Below are experts of layer 3 (counted from 0) of a mixture-of-experts language model. Rows are named router (the router's row for the expert), gate (a neuron's input weights, with its number), up (a neuron's input weights, with its number) and show model dimensions 192-287. Each number is 128 + 24 x the weight over its row's rms, rounded and kept within 0 to 255. Numbers have three digits each.
Before each expert's rows: "gets" lists some tokens that make up at least twice as much of what it gets as of all text; "mostly gets" lists some tokens that are sent to it at least half of the time. This comes from a sample of Wikipedia text that the model never trained on. Tokens count by the router's weight.

# expert 8
gets: " the", " was", "er", "1", "ed", "le"
mostly gets: " actor", "rama", "acters", " episodes", " histor", "enced"
router:136118128102127103119133109149097082124104129150117140123138130182123142100098139161094098128131109163075121135138106111079140127110156100110152093121122087109155184121164121129095151098086122145089051124148147136118125130097103157123115124158143111102117118117140147156135109153135134096
gate7:145097110113141136126115101176192150116102121145117100083116135139129158141079105136142129127152113146177162132155096103175139106127122135124090163122101102111136065136107136134078082132130094106136128125047145113108094128085106111111122169153133118144143105139130177089098138160093155141
up7:129129126119103128090130096142177148129147108140092153083185144154116085094069117131139112129162115126132121135120096112117111101141138113119107146153130068135140079145123164122102156150138112098098136115084113121133081142112092124148148137135131101100083119156092163126090133147117130115
gate8:155135125137147153149129133146102139134137132124087074125156131140098076124095125111103166083164141148118131126128141143103167111129137111121153116120136115130149120101167118138147123107096112101118084103174127109127165129125147105141141147139146135146191161123074143126157107111104151122
up8:141099101139149148111124120116105104094126146118082112094152122129054088138088138103133172124147135126111146091102157156119152127129147093127147117146138174126121151125175168127144152128129112122082142099151135123130129098112107080143157166150167113139181157119057109125129138066117154105
gate9:144128111083125107111101129149129097138106158194090135108150152104122105134158154121119128145148100101138160141119146180128163186125131144117154138109134145119139185149099105163107144108108203146092087141109134136118123158136126135140129152131128142127111094130121135121123117118116112121
up9:135115121093149127117089141119153126164112146151122101128150142088133134139139162126101141131127110136121127126144131148135151193134118147158143095088100144122116161129104105158074154113088156139096082131131146143109137166148150159170122124096110168099096078126119123127147134108117109119
gate10:101164126128150156167097109114084136133114120143126095148126126126073094169145157154147103149111146122108107143145104156123100109136130157108108147147104125114162163139113126101129124124140082099124121121059114124099148112127119114128146142114133126088063119094120137155158085086168110107
up10:101114116103129142112109114133113129157120124125141105129113149151156142127086161134135134156135149152137104122120132105118108087109120097109076156103108113138085101107128161109142121135115111111153130139077168127106109139098084125095159151181124139103122090110127098166129135143139119100
gate11:135147098177169084098091076105115127102119123153142113113121127155164174135154145148100182141120165115097149133143129098124127108113108138149145178123122144085121094127157130152129136146099144157062125132107109131128129146149138146114178131141124114146150128126165093115127123112121131165
up11:148162109171123092190133094134151149129128103149148133099128138135098124093146144156139169158112124132155092144163170071152088152130114148141140121127189131148134122137130100113128131145126130161113120150157132121109104138138145129092099118147096117139106121146149124084121127127159145131
gate12:129114141137108156104183120208153102147103142137129080113115115146144122157116155096109136119127103129110104115133110104105082135126165098140121154104144097110105128105147114131095119124115139055133139135101123165143112091113163127124157113108149154119083125084126122109091133105126157177
up12:142145125137130146114155132122151145150135130117119140127167148121174112152085143115110158145139144137088110100141076111076122145146179124149135159129149133131115089112144125181096158121142151110100136105139142157147102123126099165166147077136125143076102103111097139095138131138153168173
gate13:115144163066092123108093100139073111099119102138171132159150154106084175133143138107158137167132135099096113141158105116103115168120101123113113123118112134108126145129120100109139129130144110149139106154142136096122091126138131130098130128099131136090105135107152182111157137138181118128
up13:102106151128094152126152116124151131122115067125150163176164109154131134139113050142146109155132129106124119142065091163075171090119142102130130122091174091145156098112104129118128137127106153124119140146151111130114128145111093133078157102123113124126113147145099121118112107191125161150
gate14:140142180133114103141134081138112116116133143105176137165146119137156148123149128118109149159120137147133070093171138137139131132118108157132181118166130165124144155127138142116155107149131089113095146121120119104135149151142138139118123113127135103119125085109112143096174111126139132128
up14:140113121112149103061114087142169089116100126105148131137102102110093137124118140178125156127127078149104095115165099153125138163119140155166136101147105183127128128095144122158082119136116124156168131140140135154150160113143137144129157140118122121152157058110158138113132120110093128097

# expert 4
gets: " |", "|", "-", " C", "en", " K"
mostly gets: "′", " Sil", "31", " fig", " bl", " Died"
router:140133156102156098087117121147101087119080178154123123148140118184109110112096100127092134087107114165108116140133130127093099132090167105148148132140136144111122134115152120151108150125085143138138098141149146136128139100096145136153126132117126121150142120135116161125149083135095151090
gate2:109152150104120127119143126133092118104108156131113173134126130167084117098129132113153063105159119117154126142141124090147119112145129146150131158147131154056131087154100132120106125144125107113062122102080113102139166113152109162132099103159093080147119105149127111096096109149139119137
up2:113159161105121143120127111147118122118126173114119176166139149195115109062124135098140081130138115135131147127146132109135117116164093129154136142137125155087103079145097140148122122148112122120105128119076115108133146125160075145091132084177087121149128136167113090110101160145139110124
gate3:161113105140146145128123088148129145134104141172108095092105092126124174143118123094150151122139161154098123129146136142123171106115124081135090117155128106108135086122123111118120136100097076083106119145171144115105129154114163071130079142166121090097131111095136114134099110097101132128
up3:137095188160091104137129129131075078135120105148130163117113090121093091138126140094135124118160150083126114133117122161085145129137130131113128127147135122125136157152151089149140122134123126141121122111100118140123126149135120122160131109163144105149147151125093140118156136144115129167
gate4:149154126137089156147140098147124127193116072185145148113133105119179128116085144122113123105114139101128065128111146143118131158117126095135094111150163149153124116136133143145131137134060106124183139136140120143105139127139122085170153117135142084163114106117125135114137161151120143097
up4:130095104118180131100133113128137161099136180077090068140124138119117156183155112122118111137140113136102210119131096112145136131139150155121147134114091112122121130119128087142112135113159142106124135148146146138134116108126139150095112124140106153075127132127146123164116092103170132167
gate5:128135081117095095153103146166135127095146185115091088115140148160133137126139142120122146152120095115141153121173097109101100130126141116205176140016145142102107114094146117157150104170135149103131127157115127120140147117105096130113155108109131147142116124148111090157122137163130162120
up5:133105156146167162099168124127097115153117077146164127143132118103131105128123087137119109112152136139142131136071141113173142137117114143092082111190116120132136121147119115119105126079106107141156137102129132154133129107134162136142123142158132096133143152122141175098131126082116136136
gate6:130117145116137100159138149078120160124105119100083115139141110166158094175106133131145135093086150163112081139172121159127112153116120124161135122104160155159173092121121075105156111107105119126159106108156113106146127103143149111188152101125146146143109111092132117085111100145110155080
up6:116114134174117130119111095156123073137133150145154166113082124087096146080121106126143136175169122108132145118094101111125134089125167124087165131141087121114106147146121167171119133157139099145081145105120127135137152182121131146080080124145092115132160169152104118173136142150108121140
gate7:157138161126141136159121080128089108098138190096111169109129135143080091107140118115158159150081069148160071098149146122096119141105139112145167137178148114151124182111138120126127130132102100138124126037144137095154148172088158122142138115162169119177091100125110138091132105143152133103
up7:089118102142107110117149135116148140134128079181156105167119142109159194136126145134121122128180176092127167171115118134144135127146107122115096122110118136122138093152105140104121128138171160111157121215123115151090098101175114130125123150086102144102171160118146138156125135101081106157
gate8:161140112151133167124166133154135151147155168111144166109087146140116174148110154096120099153168159116120127109122132103133116135123152110084113110137114122147133103119125135168126147132125148159173113111165158181155158135132107188128130076114123153099145103097131128116122166136148103142
up8:121129172141092113116172125109097135131153090084141121126099169139103168112142164164152144158124107120152078145124152090098138151097088115122117139114124103168137145147135116102140104127132119129120132140105096141125129145139161133107138099148159109051120128127164145105121143155119133130
gate9:141119149166137123123127138165097109109111134113140131107144116133121103148107161158114170103135149133148100109118137104093120140121164115077153100110148150117103164124144098149130142115161102166109154102127133122175161125126139139141137123125138140104146126096115113118118082166117150138
up9:124119152184128138114133108157098079138120131115108158098125119154117129094086150159136152155152123142120105106170132121112133153108146140091148160096138117135093182102144084156129161166154088146085135103079144120142135147103140146144128135143137126118139119123133133154139103160131146116

# expert 7
gets: " and", ".", "7", "ur", " her", ".\n\n"
mostly gets: "–present", " girl", " countries", "azine", " London", "liament"
router:169092148105131123093114086158114116087107155157119135105128112170138129109105123139100101095127100167103113108152110141109151132093164090090110113113087111089138149104152129112103158111094140099103073117157145177156138120107132170115101157169163102152128125098100138130131116121125159093
gate2:144161126112096139125117100130137103114088133086118125110114109173184147097149101130146133150137087147118131138143151142140125131122137146182128127110111103116115160114118159125141142118134188130054110135144130119165129128136128123118150097119133142137094113153120130124095113132112144159
up2:107116092153156134140131149139089184144146100187130135153136127099081100155120137150113109088113140103132154116107116125125164164125104100067128124139122148141128089127132127119146109133109067149205135114130142131114148097124143132128086154111120091134158151106125121141190164103100087075
gate3:152115144116184140147099149126115135154090133122112115151117120120157156110132128125109085139111090111121096051128111110116149141114170135176147165111105144088097144099143168167128142144108147098149134114102139155132111112129114159193119113116157140125147118159112125135177117112135103145
up3:107112126101139118100100148117114154134063135134141131183137112113147111113141098112140108137116085113152151135159123073129117164125100089120109121137131146110184136120131140140128141141103132099110141167146155107122090134146137124150185180131164151132092155132143187079136101138143139132
gate4:147132160105116126149135121156095096092088166121182129141131137149146135149118127135120076128157101136097153122142165102121112132140116118147121138150133126110150114134137133160126138136113177099178117128151160170141136095113145136128112097067130110179121166138141136113118116112114160112
up4:119146087150124135111135150101175162149162108143084140132140122101125141159145159100130165118125158138126120132125093154136139136120133148118124125105147153136091137131134130097133118111132082130085133136130116135119097144132111105143124162200118157097119096117099087159118140109126092125
gate5:152192118129129113141176130086136142109154083160147114127098157112072126094115131128117114138137076166119092150124139130119162092098126098114113097158124152148108074104134107126097136120109125165105122150124132128120090128120096182138133129118123149117126154106153143112117126171116142145
up5:110082119137138152107064133140113104168132169102093144138158129106177116142151095118130133115122154110128166094121084128107124145140144170162131139088152113147178136143108135133148115149122116101155130123126104116160160118141172113132107124164152126127158116181085112190128127072151131123
gate6:128100095139068096115106150168137086150110143115168125081089179144106184132143153141134112130121138127095139135098127080111121151108136069105157140134165101104080143100124101138110116132118117120122109163113098110136116167113131109069133172135159104134157090100132130120118108145156089156
up6:147073101178133109126153088124085134148093108118110140083145130141119153091156133136134178134109122094120139122145140090128149126111117131117160109142126106080131131061125134132103117127126105130113123125105140145118152160082104121105158196146153118152129110135135124142117136130093107137
gate7:127107106082091066096104135158135143129098123100128151123128117110154162116100105162106113109165123140120138154131104109165132121105131128151099137097128165121151171137165159124124172135108107112143113162191132110139145119096180121085150178107139123126146151146102135105106135133120170085
up7:134138202146100106145144145143114097128135080120121133148091143140143174090130152150117095127133123123122081145179134129072141099096177116095144112153143132149184151154124088131144112152124129113146150139109092109133131123163125144199134072111108119097113099113112146121123117140145148130
gate8:110139052163148133141132144073084158122116063117124109103149118131096115163102125140122133116176156121150144153111153128122110117148177149126102125145144149098127156117141137103162158128113107161101136100111145144160138120129139097126116133138115138180151156120146140129136114122100165087
up8:102129092186165139091116134114112134141116097150108113134114161123094133157100123114091135094163169148169172128056101124123126116147140161157130144121131118115082109115149103136155143147128151154133143084113146138147138116133119094120112179161127136141161178135141126145084106125140151096
gate9:108139140138080095132069135129144085115111112137134134095113138137125127081130170135117127137145130157121114096169135094168140104134122134143143145109135149129088145132111096130101125138142166174149159099073118084148132117101172181145112042132125111130103120116144140099124112146142147135
up9:176122134105151159126158108134116176117135159127118112115137100124125113124122065129135148126103105138155179137100119151125111102103113119098113114143106125133168112126143110107167153127105095093090113134160132158100105087139102076117154180173148145114156132134124128181119126109140161155

# expert 10
gets: " \"", "202", " B", " G", " D", " J"
mostly gets: " Sam", " Ju", " Jim", " Nov", " Day", " Pat"
router:163072135119154124124114145137129096103079112134146141138121115142155137095123096153109119080128119156095120119069098165095138136073165119129114125113104101120106151092132145182127185068109188147131115133129184141144121067096129129127105149126120123143130105119084155119150110142119159073
gate2:160096118158151134113128104152145136128087129144153097177141102113129166143148128106055103142170166118130174167113117132126126122123146144114121139116123134109108170160135117129116135103147100128169078117119120108139120119096165100107157180106107073125118129079097177129110153117108111153
up2:108166116088120123125107135080118130118162143110127176090117158128119085112118117163171167105094091147138115121126116133145135135121120140148116119123147133152159111129126136124124121139103186139086168110129130122133164127169085137148097072148125157140122108182165106121121113153125127070
gate3:162121098132142100082130159066123164128140126090104152138116161148099092138123156125120100111158126145166104139091116128118099145131124113141103141147114116119090057085120108123154131114141140130142119137129110138128149114162111150128142116095141120157160162129071106103090128159065133157
up3:148104099087138111138143121090126152127129148109094136116136143158105110146126171112114090107144105160136110146106072115105112135101153101150096133156112125126107057100158126144150143093126130126168115152162134160122168124144129128133145104096155126148141117106103114117094133173110162161
gate4:156147142090143148157123183173155117141156119125118094096130131152148121126137146124111128109136131146113153135123132101132103130115139101129137142066121096131139125117110145140126126105129132103163106183102122145068141105121128168158112080127114118125202167137152142087133114139131145182
up4:162138121143093062076134130121109088123146109127168153111128135122080159124148120152111135128140115124118130109106136100124136123089114135140083055130127144115119154130118109080108104133129132097045116117126091095162117106120128119139113112136131097123105138138119133128129122115102142112
gate5:134144115141124105132152090169119121106115119180151125136121139157128144080150129168129126210114103105121107132153134132119125139129102127112122134113094155116180150101130077091160124166153121126084079124123135121123149183125143143095136137144153093087102134143158116133113107137143132140
up5:180123122151137066136161097119117122125113138167121138120137137162148161101144119121121138177134133077100099140165117136127125145122126100140135107128126156102183103145172064162169174147131147153088076098125150156103147141113134149081141147146164131148132125111124108136142123133134144160
gate6:133132148072085151152162082124131115155153133124152191128104126144144134129095115169120140105110102143163119167116109106142132141114101121135153126145108111140163108170123120089124079124117132120146156121121133140126144115101123126118102132153100135095121158138125172111130120187088117156
up6:109170134145126122130159117092127102124135114134120152084152121105166144092132131163141119100153137079146156099123121129179113123146130145138119157111131116141114138131099148173137126116136098095139143189134143140154136101100103163120165090120128124171088111145129121091133122110191130113
gate7:125155072146192094129105123099128145138120176117090152135146134126120137167127165136170140099132137138097122079138140113106141137148126125098173134102097141109100066143126154120115190138143103184112109160123156148157150149121110119089155159119151127137128107099140108128109114107091145122
up7:118161091133113116103103080133130080087114121119157145089116130136154163115149137164119111183169143184126108151115112136145154127131099145143115124098148110112121150114136118130137131126110107144120125156135082105143104141131090132141158140171107124151073096159169086121070102135135135119
gate8:122084122140086116083115126114166112127124162133090131150119135146144119079149146120099150113170147168172118119129096126134154081137130067108116145129132124143164139116127123149109128111128134143131125101142144159134150127135161146158126109119137135208114114112109126116152145159145162130
up8:141074130163081081090109133136152150131132106150084107100124126125132120112126154103105118101160155144181121142107109115145179044145107085095115141137107115166143153161144121090108139131145117114134135124122122161122145136127168136135138131092116139191105137109140134090152147136135145102
gate9:119149142119150105138131074141084144112143160095157136100111138130187156139147136164110168140111082163142100165107138151135107169099107145099114103083110093160189163161123104122148139115148105132126142142142112159138116182121112141143118172149110138067166167116189149096135129148153158097
up9:139139157131143092153117080140097141126141154090144132104123113131171167153131142175107168127105102151142093169113122156126107158105130147092139107082136092162182159164131086105142154104133115135114112122139103131129113201126127112121134165146121145077150180122178145101154136164165149108

# expert 2
gets: " c", " re", " ch", " p", " g", " f"
mostly gets: " c", " re", " ex", " ch", " qu", " dis"
router:138130118099166100111086114167120085105075146120143115129116094192137125159106093122067102105122120148095112120137124109118147114095132114111133108112098089119119137114197150124086155117100138135123140120112165115187124123082142140124152132119153126124086104124121127115125102180125180079
gate2:143111106141137111138141133172155106137125153148114116048100110133100090119123160132184129138109150119121150122119161090144171127127128146133143167102067084113120113113152139178113106142124109178083132104115086138120120182132145128084111125133151129179119116129163145139085120122131138122
up2:119155141122115131115103109106116135124110109114129139212127119148176144136145100118059140118148104132138128150146115138129107116121114116119124080147173162143144147153101116053150143119104152073177132149137182116137143079112115142200173133114108132083118143123084122127184128141109133168
gate3:126095157080152189127154113157122159093124138136156116119165133113138111129146123133101095084126176127139117138077090129143142130103174097142056191135134137143086148128129110148138148108109131163133111121118118126138119100162142120164112150119098145125122159103134141118104124079126113133
up3:135098151073135169141136097151120141099120126134128143094157125095110102156144135147068089090134169130142140127071092131127160124126171106128071197177148111155101135145093128109150132119116140155131111122107118137121094107156145136162118164124084140124108161090126143110115134086134097148
gate4:101155090137119178119121093208139118115093145105076135104120122105100108113118107152141159071134144128110180126099135100165179096149133145154123148151119098111173138152097127170118123142150095161095129125125137092127146145158113138165128165139150100128080077129172122113097090131102133152
up4:143105126120157087124133130079112124109146135177165144120085145117170157134112107091106123156123120138115079137145091146100116142126114086071159096107103158132103114078155149104125127124130162099146130122137140146110104134081156174072101108143071159122172149147103139154143174109158097128
gate5:144126131143133142151096182101124135179134111130132102081065123111152110138144144105142134133138119156147094080099105089142129102137147132137113154129071138142120141192124131154117136111119197139190113143129179168121126076121137124119087120148096113138129141173120139120103120100134146141
up5:105124160106121158128160124180106120108143126130120151151166117113123119085122145150073124111120128115128171176166156124135118145111109152159100113113148118144178127055127113157103118156152095110085128113151090077138132133118132142143115138093121137119133170085139132131140142147117130114
gate6:131122142134129113209133119056112144157126120156138099106120128130131125172133135133133133152126158164126111126165116143083155113139127123139123122108095182141139140131124107094131110086129095132139122107145120109114158160138175136136122089150129153142132123140130117141136126162151137121
up6:122091137128120153155107151121133142086151145109166155118120144162173111125117119110117096137151115141121113143135107146135105129138169118130146108085153131160102147128116139121155140146155130132148117099124139159122116113100149153085097140129135156120193142068082127118133145132154172108
gate7:117135132164083164162111141114115133113128139149133107115105146109125145139176092102150152147141130133145140143134115136111090122136141116114134110126133128142154115108116121128143133109134171145160121132113138110101166126089175148120106124127135100141119137114135138101160126110107203150
up7:098179105146175118119115140113148143141127139145138104116181123111173094114135120084121168095109118161124116124155168110117109136123121136168152132090173151145126150128102120146150121144133152106134132169149113141101132153102145136179164111137140134099093111129150097131135146138138128136
gate8:100108138114074126156135113102109115123114131136080128056128112075109147129159147122131176131146102123124140119123137134137124054131116114154122110151150133108126098091092127155087122127130166126065120138102093131137135162157133113132134143159151118145111152078122090154122177159135175183
up8:120100121107086133158166095128098109125116140140059145058150086067129140100153150084116190129145097146116126112111122127119136099126120142151110094172135135126145121152112101111100112131094165115092112133102093137133157161168145128170136105164162118147134150104137070130147171173120151178
gate9:115130084105156124109176134106121122122133122154111143129191110154156135117131099103102101115124086095100179121119150110144120157139137115173093108118109188101168119104168145161121119131182040046128131151160126137104115146114109169130130133118133153145128120167130137105128138138143137139
up9:132121160146115134120080131129130126144127107131145125128051136114112116139128110162148154158130171141137107127143108121111119108116134129092161137124152064162085132147082108095151160117090218199137127143114149119144113081127177112140125118140134107137123122099116160137131123100122146110

# expert 9
gets: " of", " to", ",", " for", " by", "on"
mostly gets: "ington", " Carolina", " Joseph", "oun", " Columb", " reve"
router:139067117119131147134144095158105107107097123160106140137104086160146133174102113140086138118182130125102137118103137144107178156073135114131125114087098130098175121111161107114123152126098152145131105129142134134169158139112139155077116099156128099126112112091105138135126094127078151097
gate7:127079138134103154099147124129158197094142141118140137131142107109132139129118084168067128106155154160096106106118138127160175100114128116126078144156105185124154091137129142136129125127125095137142129134090144142126152106136153148166091108122128144110136120147130153092140134103164152153
up7:118114163103098135188087133134123124166120115163133123085130127150128150114152111105157118169125139114136156154183094172120114127143135144154132094139124140135157169143134121110106127131129159130107113084118080107097133133151090118129125110146115145130119144145122130120177126156110127143
gate8:132135129119131118155148112095073117107085123119138157123129122192095079146142137149135117094158107123103091112172136091100127153141153105103134111125090139080127161108143137139161158084121150122125107110130137100134101135116144148087120126103157106117106119133143154131165123126134130157
up8:130123139116115129123110137174179141142173133130106100143115135083148175111102112109125134148109148141147177158088113151153136126101117162146128143141165120166120099160117119113102092142123118139136143143132135159120148124129104087188146133163099135154134135132079110134094125140102114093
gate9:101120110154114105107115124149144157129123161146096116155142154135108141144104138163100135091154149167185153155129101132137161115106111140121088080114137112135145163124149105113147115109098151141118123069101138117150135106117141097156098158135131110158104158088136147149124173127112126125
up9:147138111115172157137155142117101111146151125104195092093097115114122127149147110143151108155091122108092111105151189139141131124129139093123130180143105110128113059154122148143097148115146106145147170181167131145110134121121158139072134104133137152120146100164141110124140071132148133137
gate10:118114133165163113121094124159116159122135139148064088153145109139184085116130097135103121108169169149123116129126133115107117094112157136152137109117064103175102133123151093135141128119113166129084106069120121108119087126124150140149096140134119167150099164118107131120112111099115168127
up10:126116148140105112180059132141140075103125120086187171146080157109108165122121157080115147145099105077129116115174109114132151110088107126140156120118173103106154122133106127090123080136154160112139152149147120145157172146159119136093169124108132111120130116139156111090128129146153112101
gate11:110121155126164112095129095161085127082121144179141164142112133120147138129161137101123126132130133110130133137136089129142143110131108152127120094149140106104103151131144088165152142117119114116132120100119108105153091111114099103139121090154103144140143122129108148140139167110118147172
up11:149131115105104152143137165101174127162136112089106103103136120108128100116115092156131131134110107154118137124128166147113122148126147111137135157119114155149173105136108173098114132138139142122130144148143136124105162145137142129099137169106150101115114119137143123119113077143120132078
gate12:076074121171086158123137139137127114149145156125154151121121098093126106145127108090129103108122165115111147143127076155151159067143104145129097135082137133165120174143153078100139152128116134127129098078129144153136134095119115126144115147112117129087121184119110071117133125086138157066
up12:095099125174122169128094138140129110140106125151169150098097105089082148173143109110134107115132176143085127126140123122150144054136145133124098128077066149146128145140135136102097140107126147155116123107175145151138126104102117125152108160095108144086084136113123081121104131100134158096
gate13:119122106118145143098102165161135124150131105127152108143142127144157061099122098163056146084139134171151154138122142137148177147097102173127146145160167099119170090145134157139142129113143129125088153127114097145154157114125153078125148169152134077144124080177111104110119108149127119072
up13:130134096108138162103106150161146163178114100115174125109153131147139100108132122161091115101158120159150148135122135173139150151104122141128135139179143081154161088152126151142147116144126118106087149133141119135147136121144126086112166159139150102134137105159089101122071098165099113067
gate14:124141119156132147159152185100144181129131121127139174129157128135140133150113096084173139081143130170082169125120166091132131162148130104113095082127118118125119111153143133132106159141143103139122152195126126155073120143145153097108126102149118111151162121124136130128145096119161158105
up14:134121153090111104103127053138106084121134126123101105125094116111103114114102160152085115130126078107140110108140107157117097118108146130120102171123140131126117167084102103171138117095104146133131095117106174095140110086076122152145091158134139132093107163104095121140109140153106115146

# expert 12
gets: "-", ":", " United", ")\n", ")", " ("
mostly gets: " Bro", " Just", "-in", " Rob", " Blue", " opened"
router:131107143142145153125155116114131136107071148139126133092123104138127125147150139163101089116128148177105116132105142115098145135090146120110111130105098122111134151102156153114105131092084124124124106114141173133164145125076120118117109156107144095138135098088093143106150073144111135114
gate2:113119101121153112141158159135115107110108089114115152122148114109145125154125119110152113125134131061129116144114122133146170174099155124137101154105152146129126145128125157160119171108117171099145119155132139176135146106129146132111111152094115098089199160169125101120129111074156109055
up2:134139143137104178101104089125123152133129157150151116134125142145123148088132157112127145148134149160140146129114119132101101134141108136127129101170098097119131116127133096074165114129143117139105136096141094088119089172112094116128137091148129150151060121090141163131125137175107136187
gate3:136118126148112124171151126099152138082143179105141089122107113097146137160114138145122141122166134119146093178139148109164180142100154094136108140118119128152158154175138109093154136141108068103111123124183142136136130141152138102115093161106165150147159167116127114143093079109133157133
up3:140119138112132122090117127152097133137124130125114166158144131157105118077130122117103119146093104136088136081135083117104101118153119148131166092120126167108104136068120140135103126116114185166153110127081124102128146108119103165124176081130093123102109093117149161126185182134124112116
gate4:143122106112113083142111123055115151128132141120101131100154135136113140117106104119160135099096110124113154080088155143157138176140110116132128130147086186132104116157161150147118150145136140118098101130159132153120126131129157115122149120152151105147145115163110082177120172120108113131
up4:166144147158140114083122137142158117100112122134165151152107129144157136189172133125115134156140150130129136149171150132100127102140116162142114112155175107121155163136128142108116104112140097141134184110103130107143163172119122094141112126130126118087057129106097134120123104129201143108
gate5:133145162132097139147152125066132101136100130104156149115090145150127119121168123107134099167131120108127146139110161154165098110144088166159134095147124132109105137107106134088134128150158124131120110128124085142131140099153113162140144150074131139140121107117144096122153160138112131136
up5:114144192118091128121181148119106101118109137094128135097127121146140138145121147104120080117153108095111091141114129148140117077119132132166149112129140128111118193071130155121114151145122156141132153101093109155130119108149120161098141134087144120094152152078106070099146134145131175106
gate6:122109082153133131129144079113174163112139156136126110120134126138081111131119156178111115106176120130128155132146160106125135156125142131148132163178109154110134084135135104100139124140130110134135139123168123123135137135065149131141086189111159123140136117160128123127103129119104128131
up6:130095091156124148134165087106168138115130144132131123124119113148090113155120166194114124107173112121143146136159142119145147141125149109150135146183121143110149084121130093106130114127131091111116137124176133119126143132075134130146084206116166129150131123152102129126112099114112127141
gate7:108119102144135138128127187134120085099152088134111121116118078109167111119149126125127110151122135075121163156111156159142151152127164155140132120116117088119113136179155096131087170119122142166159121133119119154112120085092167158125156122124132115159139172159135136143106144127073161101
up7:141139136116114167139134092071146140147148154126138148157120167125123082129123121092119129132157136153132135118127117145093104055125132099115151126122149132160165117118107180120144110139135122108103140110126152125136163174174084105145090125149139128110172079127079098130128140142140100104
gate8:121104137128083149113169098125135171132143135118190115099123178075140113155125142132107142125123155102117154146106119135137135138128147127131134131134143125142152124155150131130099104133168081083190138076166113117122111141091161120117064120122126145118131162074070153103143123146169111159
up8:143169106143173111154079174139124092111120130132086129126130093188132157124121136129164126124138115167129120124144161116134115116127098146133142133128095119117071140108101125102151128102095169169096110177085135123122129124155094125148174126137137106162150108195171100148122125131121132111
gate9:149140142110078200142143106162115097131107129132130135099110137114119158094113163128123114167129124124143124140131125108119081143122115104116160139113139087161190171117097117112151092175144134113119109158167133132101134125175121114132177134098128108150133105090117147087117107140152127162
up9:150139095135070140146164090158093103141145100106111179097145139118120130115138151104125155131118122093129111130091113111109120137114113133189136149111138136127141162132156123138133157127144178109099142126130080164131076136164119115130163139118128137146141138085141068132159139148111121103

# expert 0
gets: " the", "–", "A", "j", "ant", "ive"
mostly gets: "{", "unk", "iter", " close", " entire", " story"
router:131079134128117125114117122148113153069105133118113144123098112147125126104102132145093096109124101155138131132133158092111120159093185085106116110101114127089142151083157099130097158111104133120118114127113174132137162119106099184076102113150162106100121076129103137128109095113131129123
gate2:136116117165149117116094112123124096145163142116110141185118110121158142191136149108129107123121149109161105117121133115182176117115145111073140135085169146101162105117104119159119144111114154140155139119099130124140169147128124192140175126140115138119114090148147144111130101140117069146
up2:138128086177143136135101127102137115116136123133127132154133125098117122169137154119170144121142157074157104120123128143141142141142160126073152132093171165090150114116108168116117132127108143103147114132115143135141141138158110134104150141119122165099131095155159143100135127139136084148
gate3:112133137109113094131109116135110111105145183129135108189127133069117122144145080135093128123140108122137095101156100101140140115128106110139153109155156167109167154149128090134118102112116185135088115121143128096131149100159115136152092109141129138092112105127105126110147152121136106088
up3:139127117093112126141142128157104111086136172133159122177154119092134092145129104111092118097117119119130089111134091110158139095127112096154132114116170177117173140174100092137144121115108174156167108094143124113135141075120099134136089135109118147099148142143115136143117113094114117081
gate4:136148171127127172087159151098158173091131152074112127114179156146111137116104121135109135124143126143128137132129133103139110121128112145167089128131099175143148124096137137129151183133155164132144119120070127135117110114115087136163118135113111130106112163170140160145083125150122161108
up4:103157152093119129072137134102127157139139154109129160088164173137159146140097111118126128153098158152107165134138109081164115129115075123159083128131091129149143124128165156135137200128136142116129122090111117122107112142107124127172123122121137086107130113151108121130090137168082147081
gate5:139127097110132173144139108100138138101102151128135114111139116120103184102140163129156130142163118131121114135129140136085144169112150109092146178114113115154114113103126140124141157153146152164176074119160124122112150158101101120110121129150122135122132102125119147117109157101101116136
up5:127134136143116076099119142120131142154162112121121122156128155143156054151114115148112121101117148122137139111125131115164122084148103130142123114171134125100174123127120142144136116104095104082060168129101120136148101091169154149137115140125126138135111149124141109121144107156172125143
gate6:128110123144138087165138087188118088132078110164136104092122097125117167114133139150124133123092110115109152132171087117125125141112114122140107118126094081140146099141117117147081110118144126116102124133143124103106083151109147100111147128134128115103095122105148116129077119156118145160
up6:113120146121113113118155079187139075087118121127134141132141088172118119100116101119146134124118086121147131120110085138145159101143132119148131117127134113106140124170108108111120123132101118074098159098096134127128077099128092153129107107116157140118096131150146145174107112101109174133
gate7:074136086119161156110066110115146129157119153139162123159106152125162141138133122155100116105117150151118120131135125094167155099118131146149129135112146114115134126170131130107128132158124153168143113117114107115126151117139167157166112136145106161125079094159121161117101093142097124131
up7:168150085135162110148109140104154192060112149115156125159116127139122145140101081141094124135111124126102092128145119118140119130121140123137096089111117134142125119145133178096119177118110131086139102132147149157121147090137129127120115140121098140095150159125124151076117142123122116110
gate8:116128153114101085136113133073162127125136098188118138113080161098147122140150130126108120122136133127111124100103105084143124105140126123130120151134158164147103114124143144170112119148133129158156151131112138120111123105102134129101121144153131104137109137181145111096128121157181123121
up8:109118130112101088128116120092153114154123117187128116116104160101157131143146141130091109126130133131097124089103111090133124112133126123143148151126160121143104096126146149188127132138128135149154156132112143122119122101108140125110115160157151094149093132166131109101120116158161112117
gate9:136091131105131080103141138151168102130116151139119133133147133144138100149155089117123125121116143149127141110107111113127130128147124085149108151084147166098070112153145126161126126109097144111126151148132131146147155140104139126077185180116122126154160062155145109098155164158120132128
up9:125154088166122189164128104135092182114134109085134132106102095120136142124083173150129110127135116099136114144127128135149130140115157152095144122164075090154153129115127161105139134166178107113152106149129130144113091100131099134144102068125107154105131178117107145143108107109140114140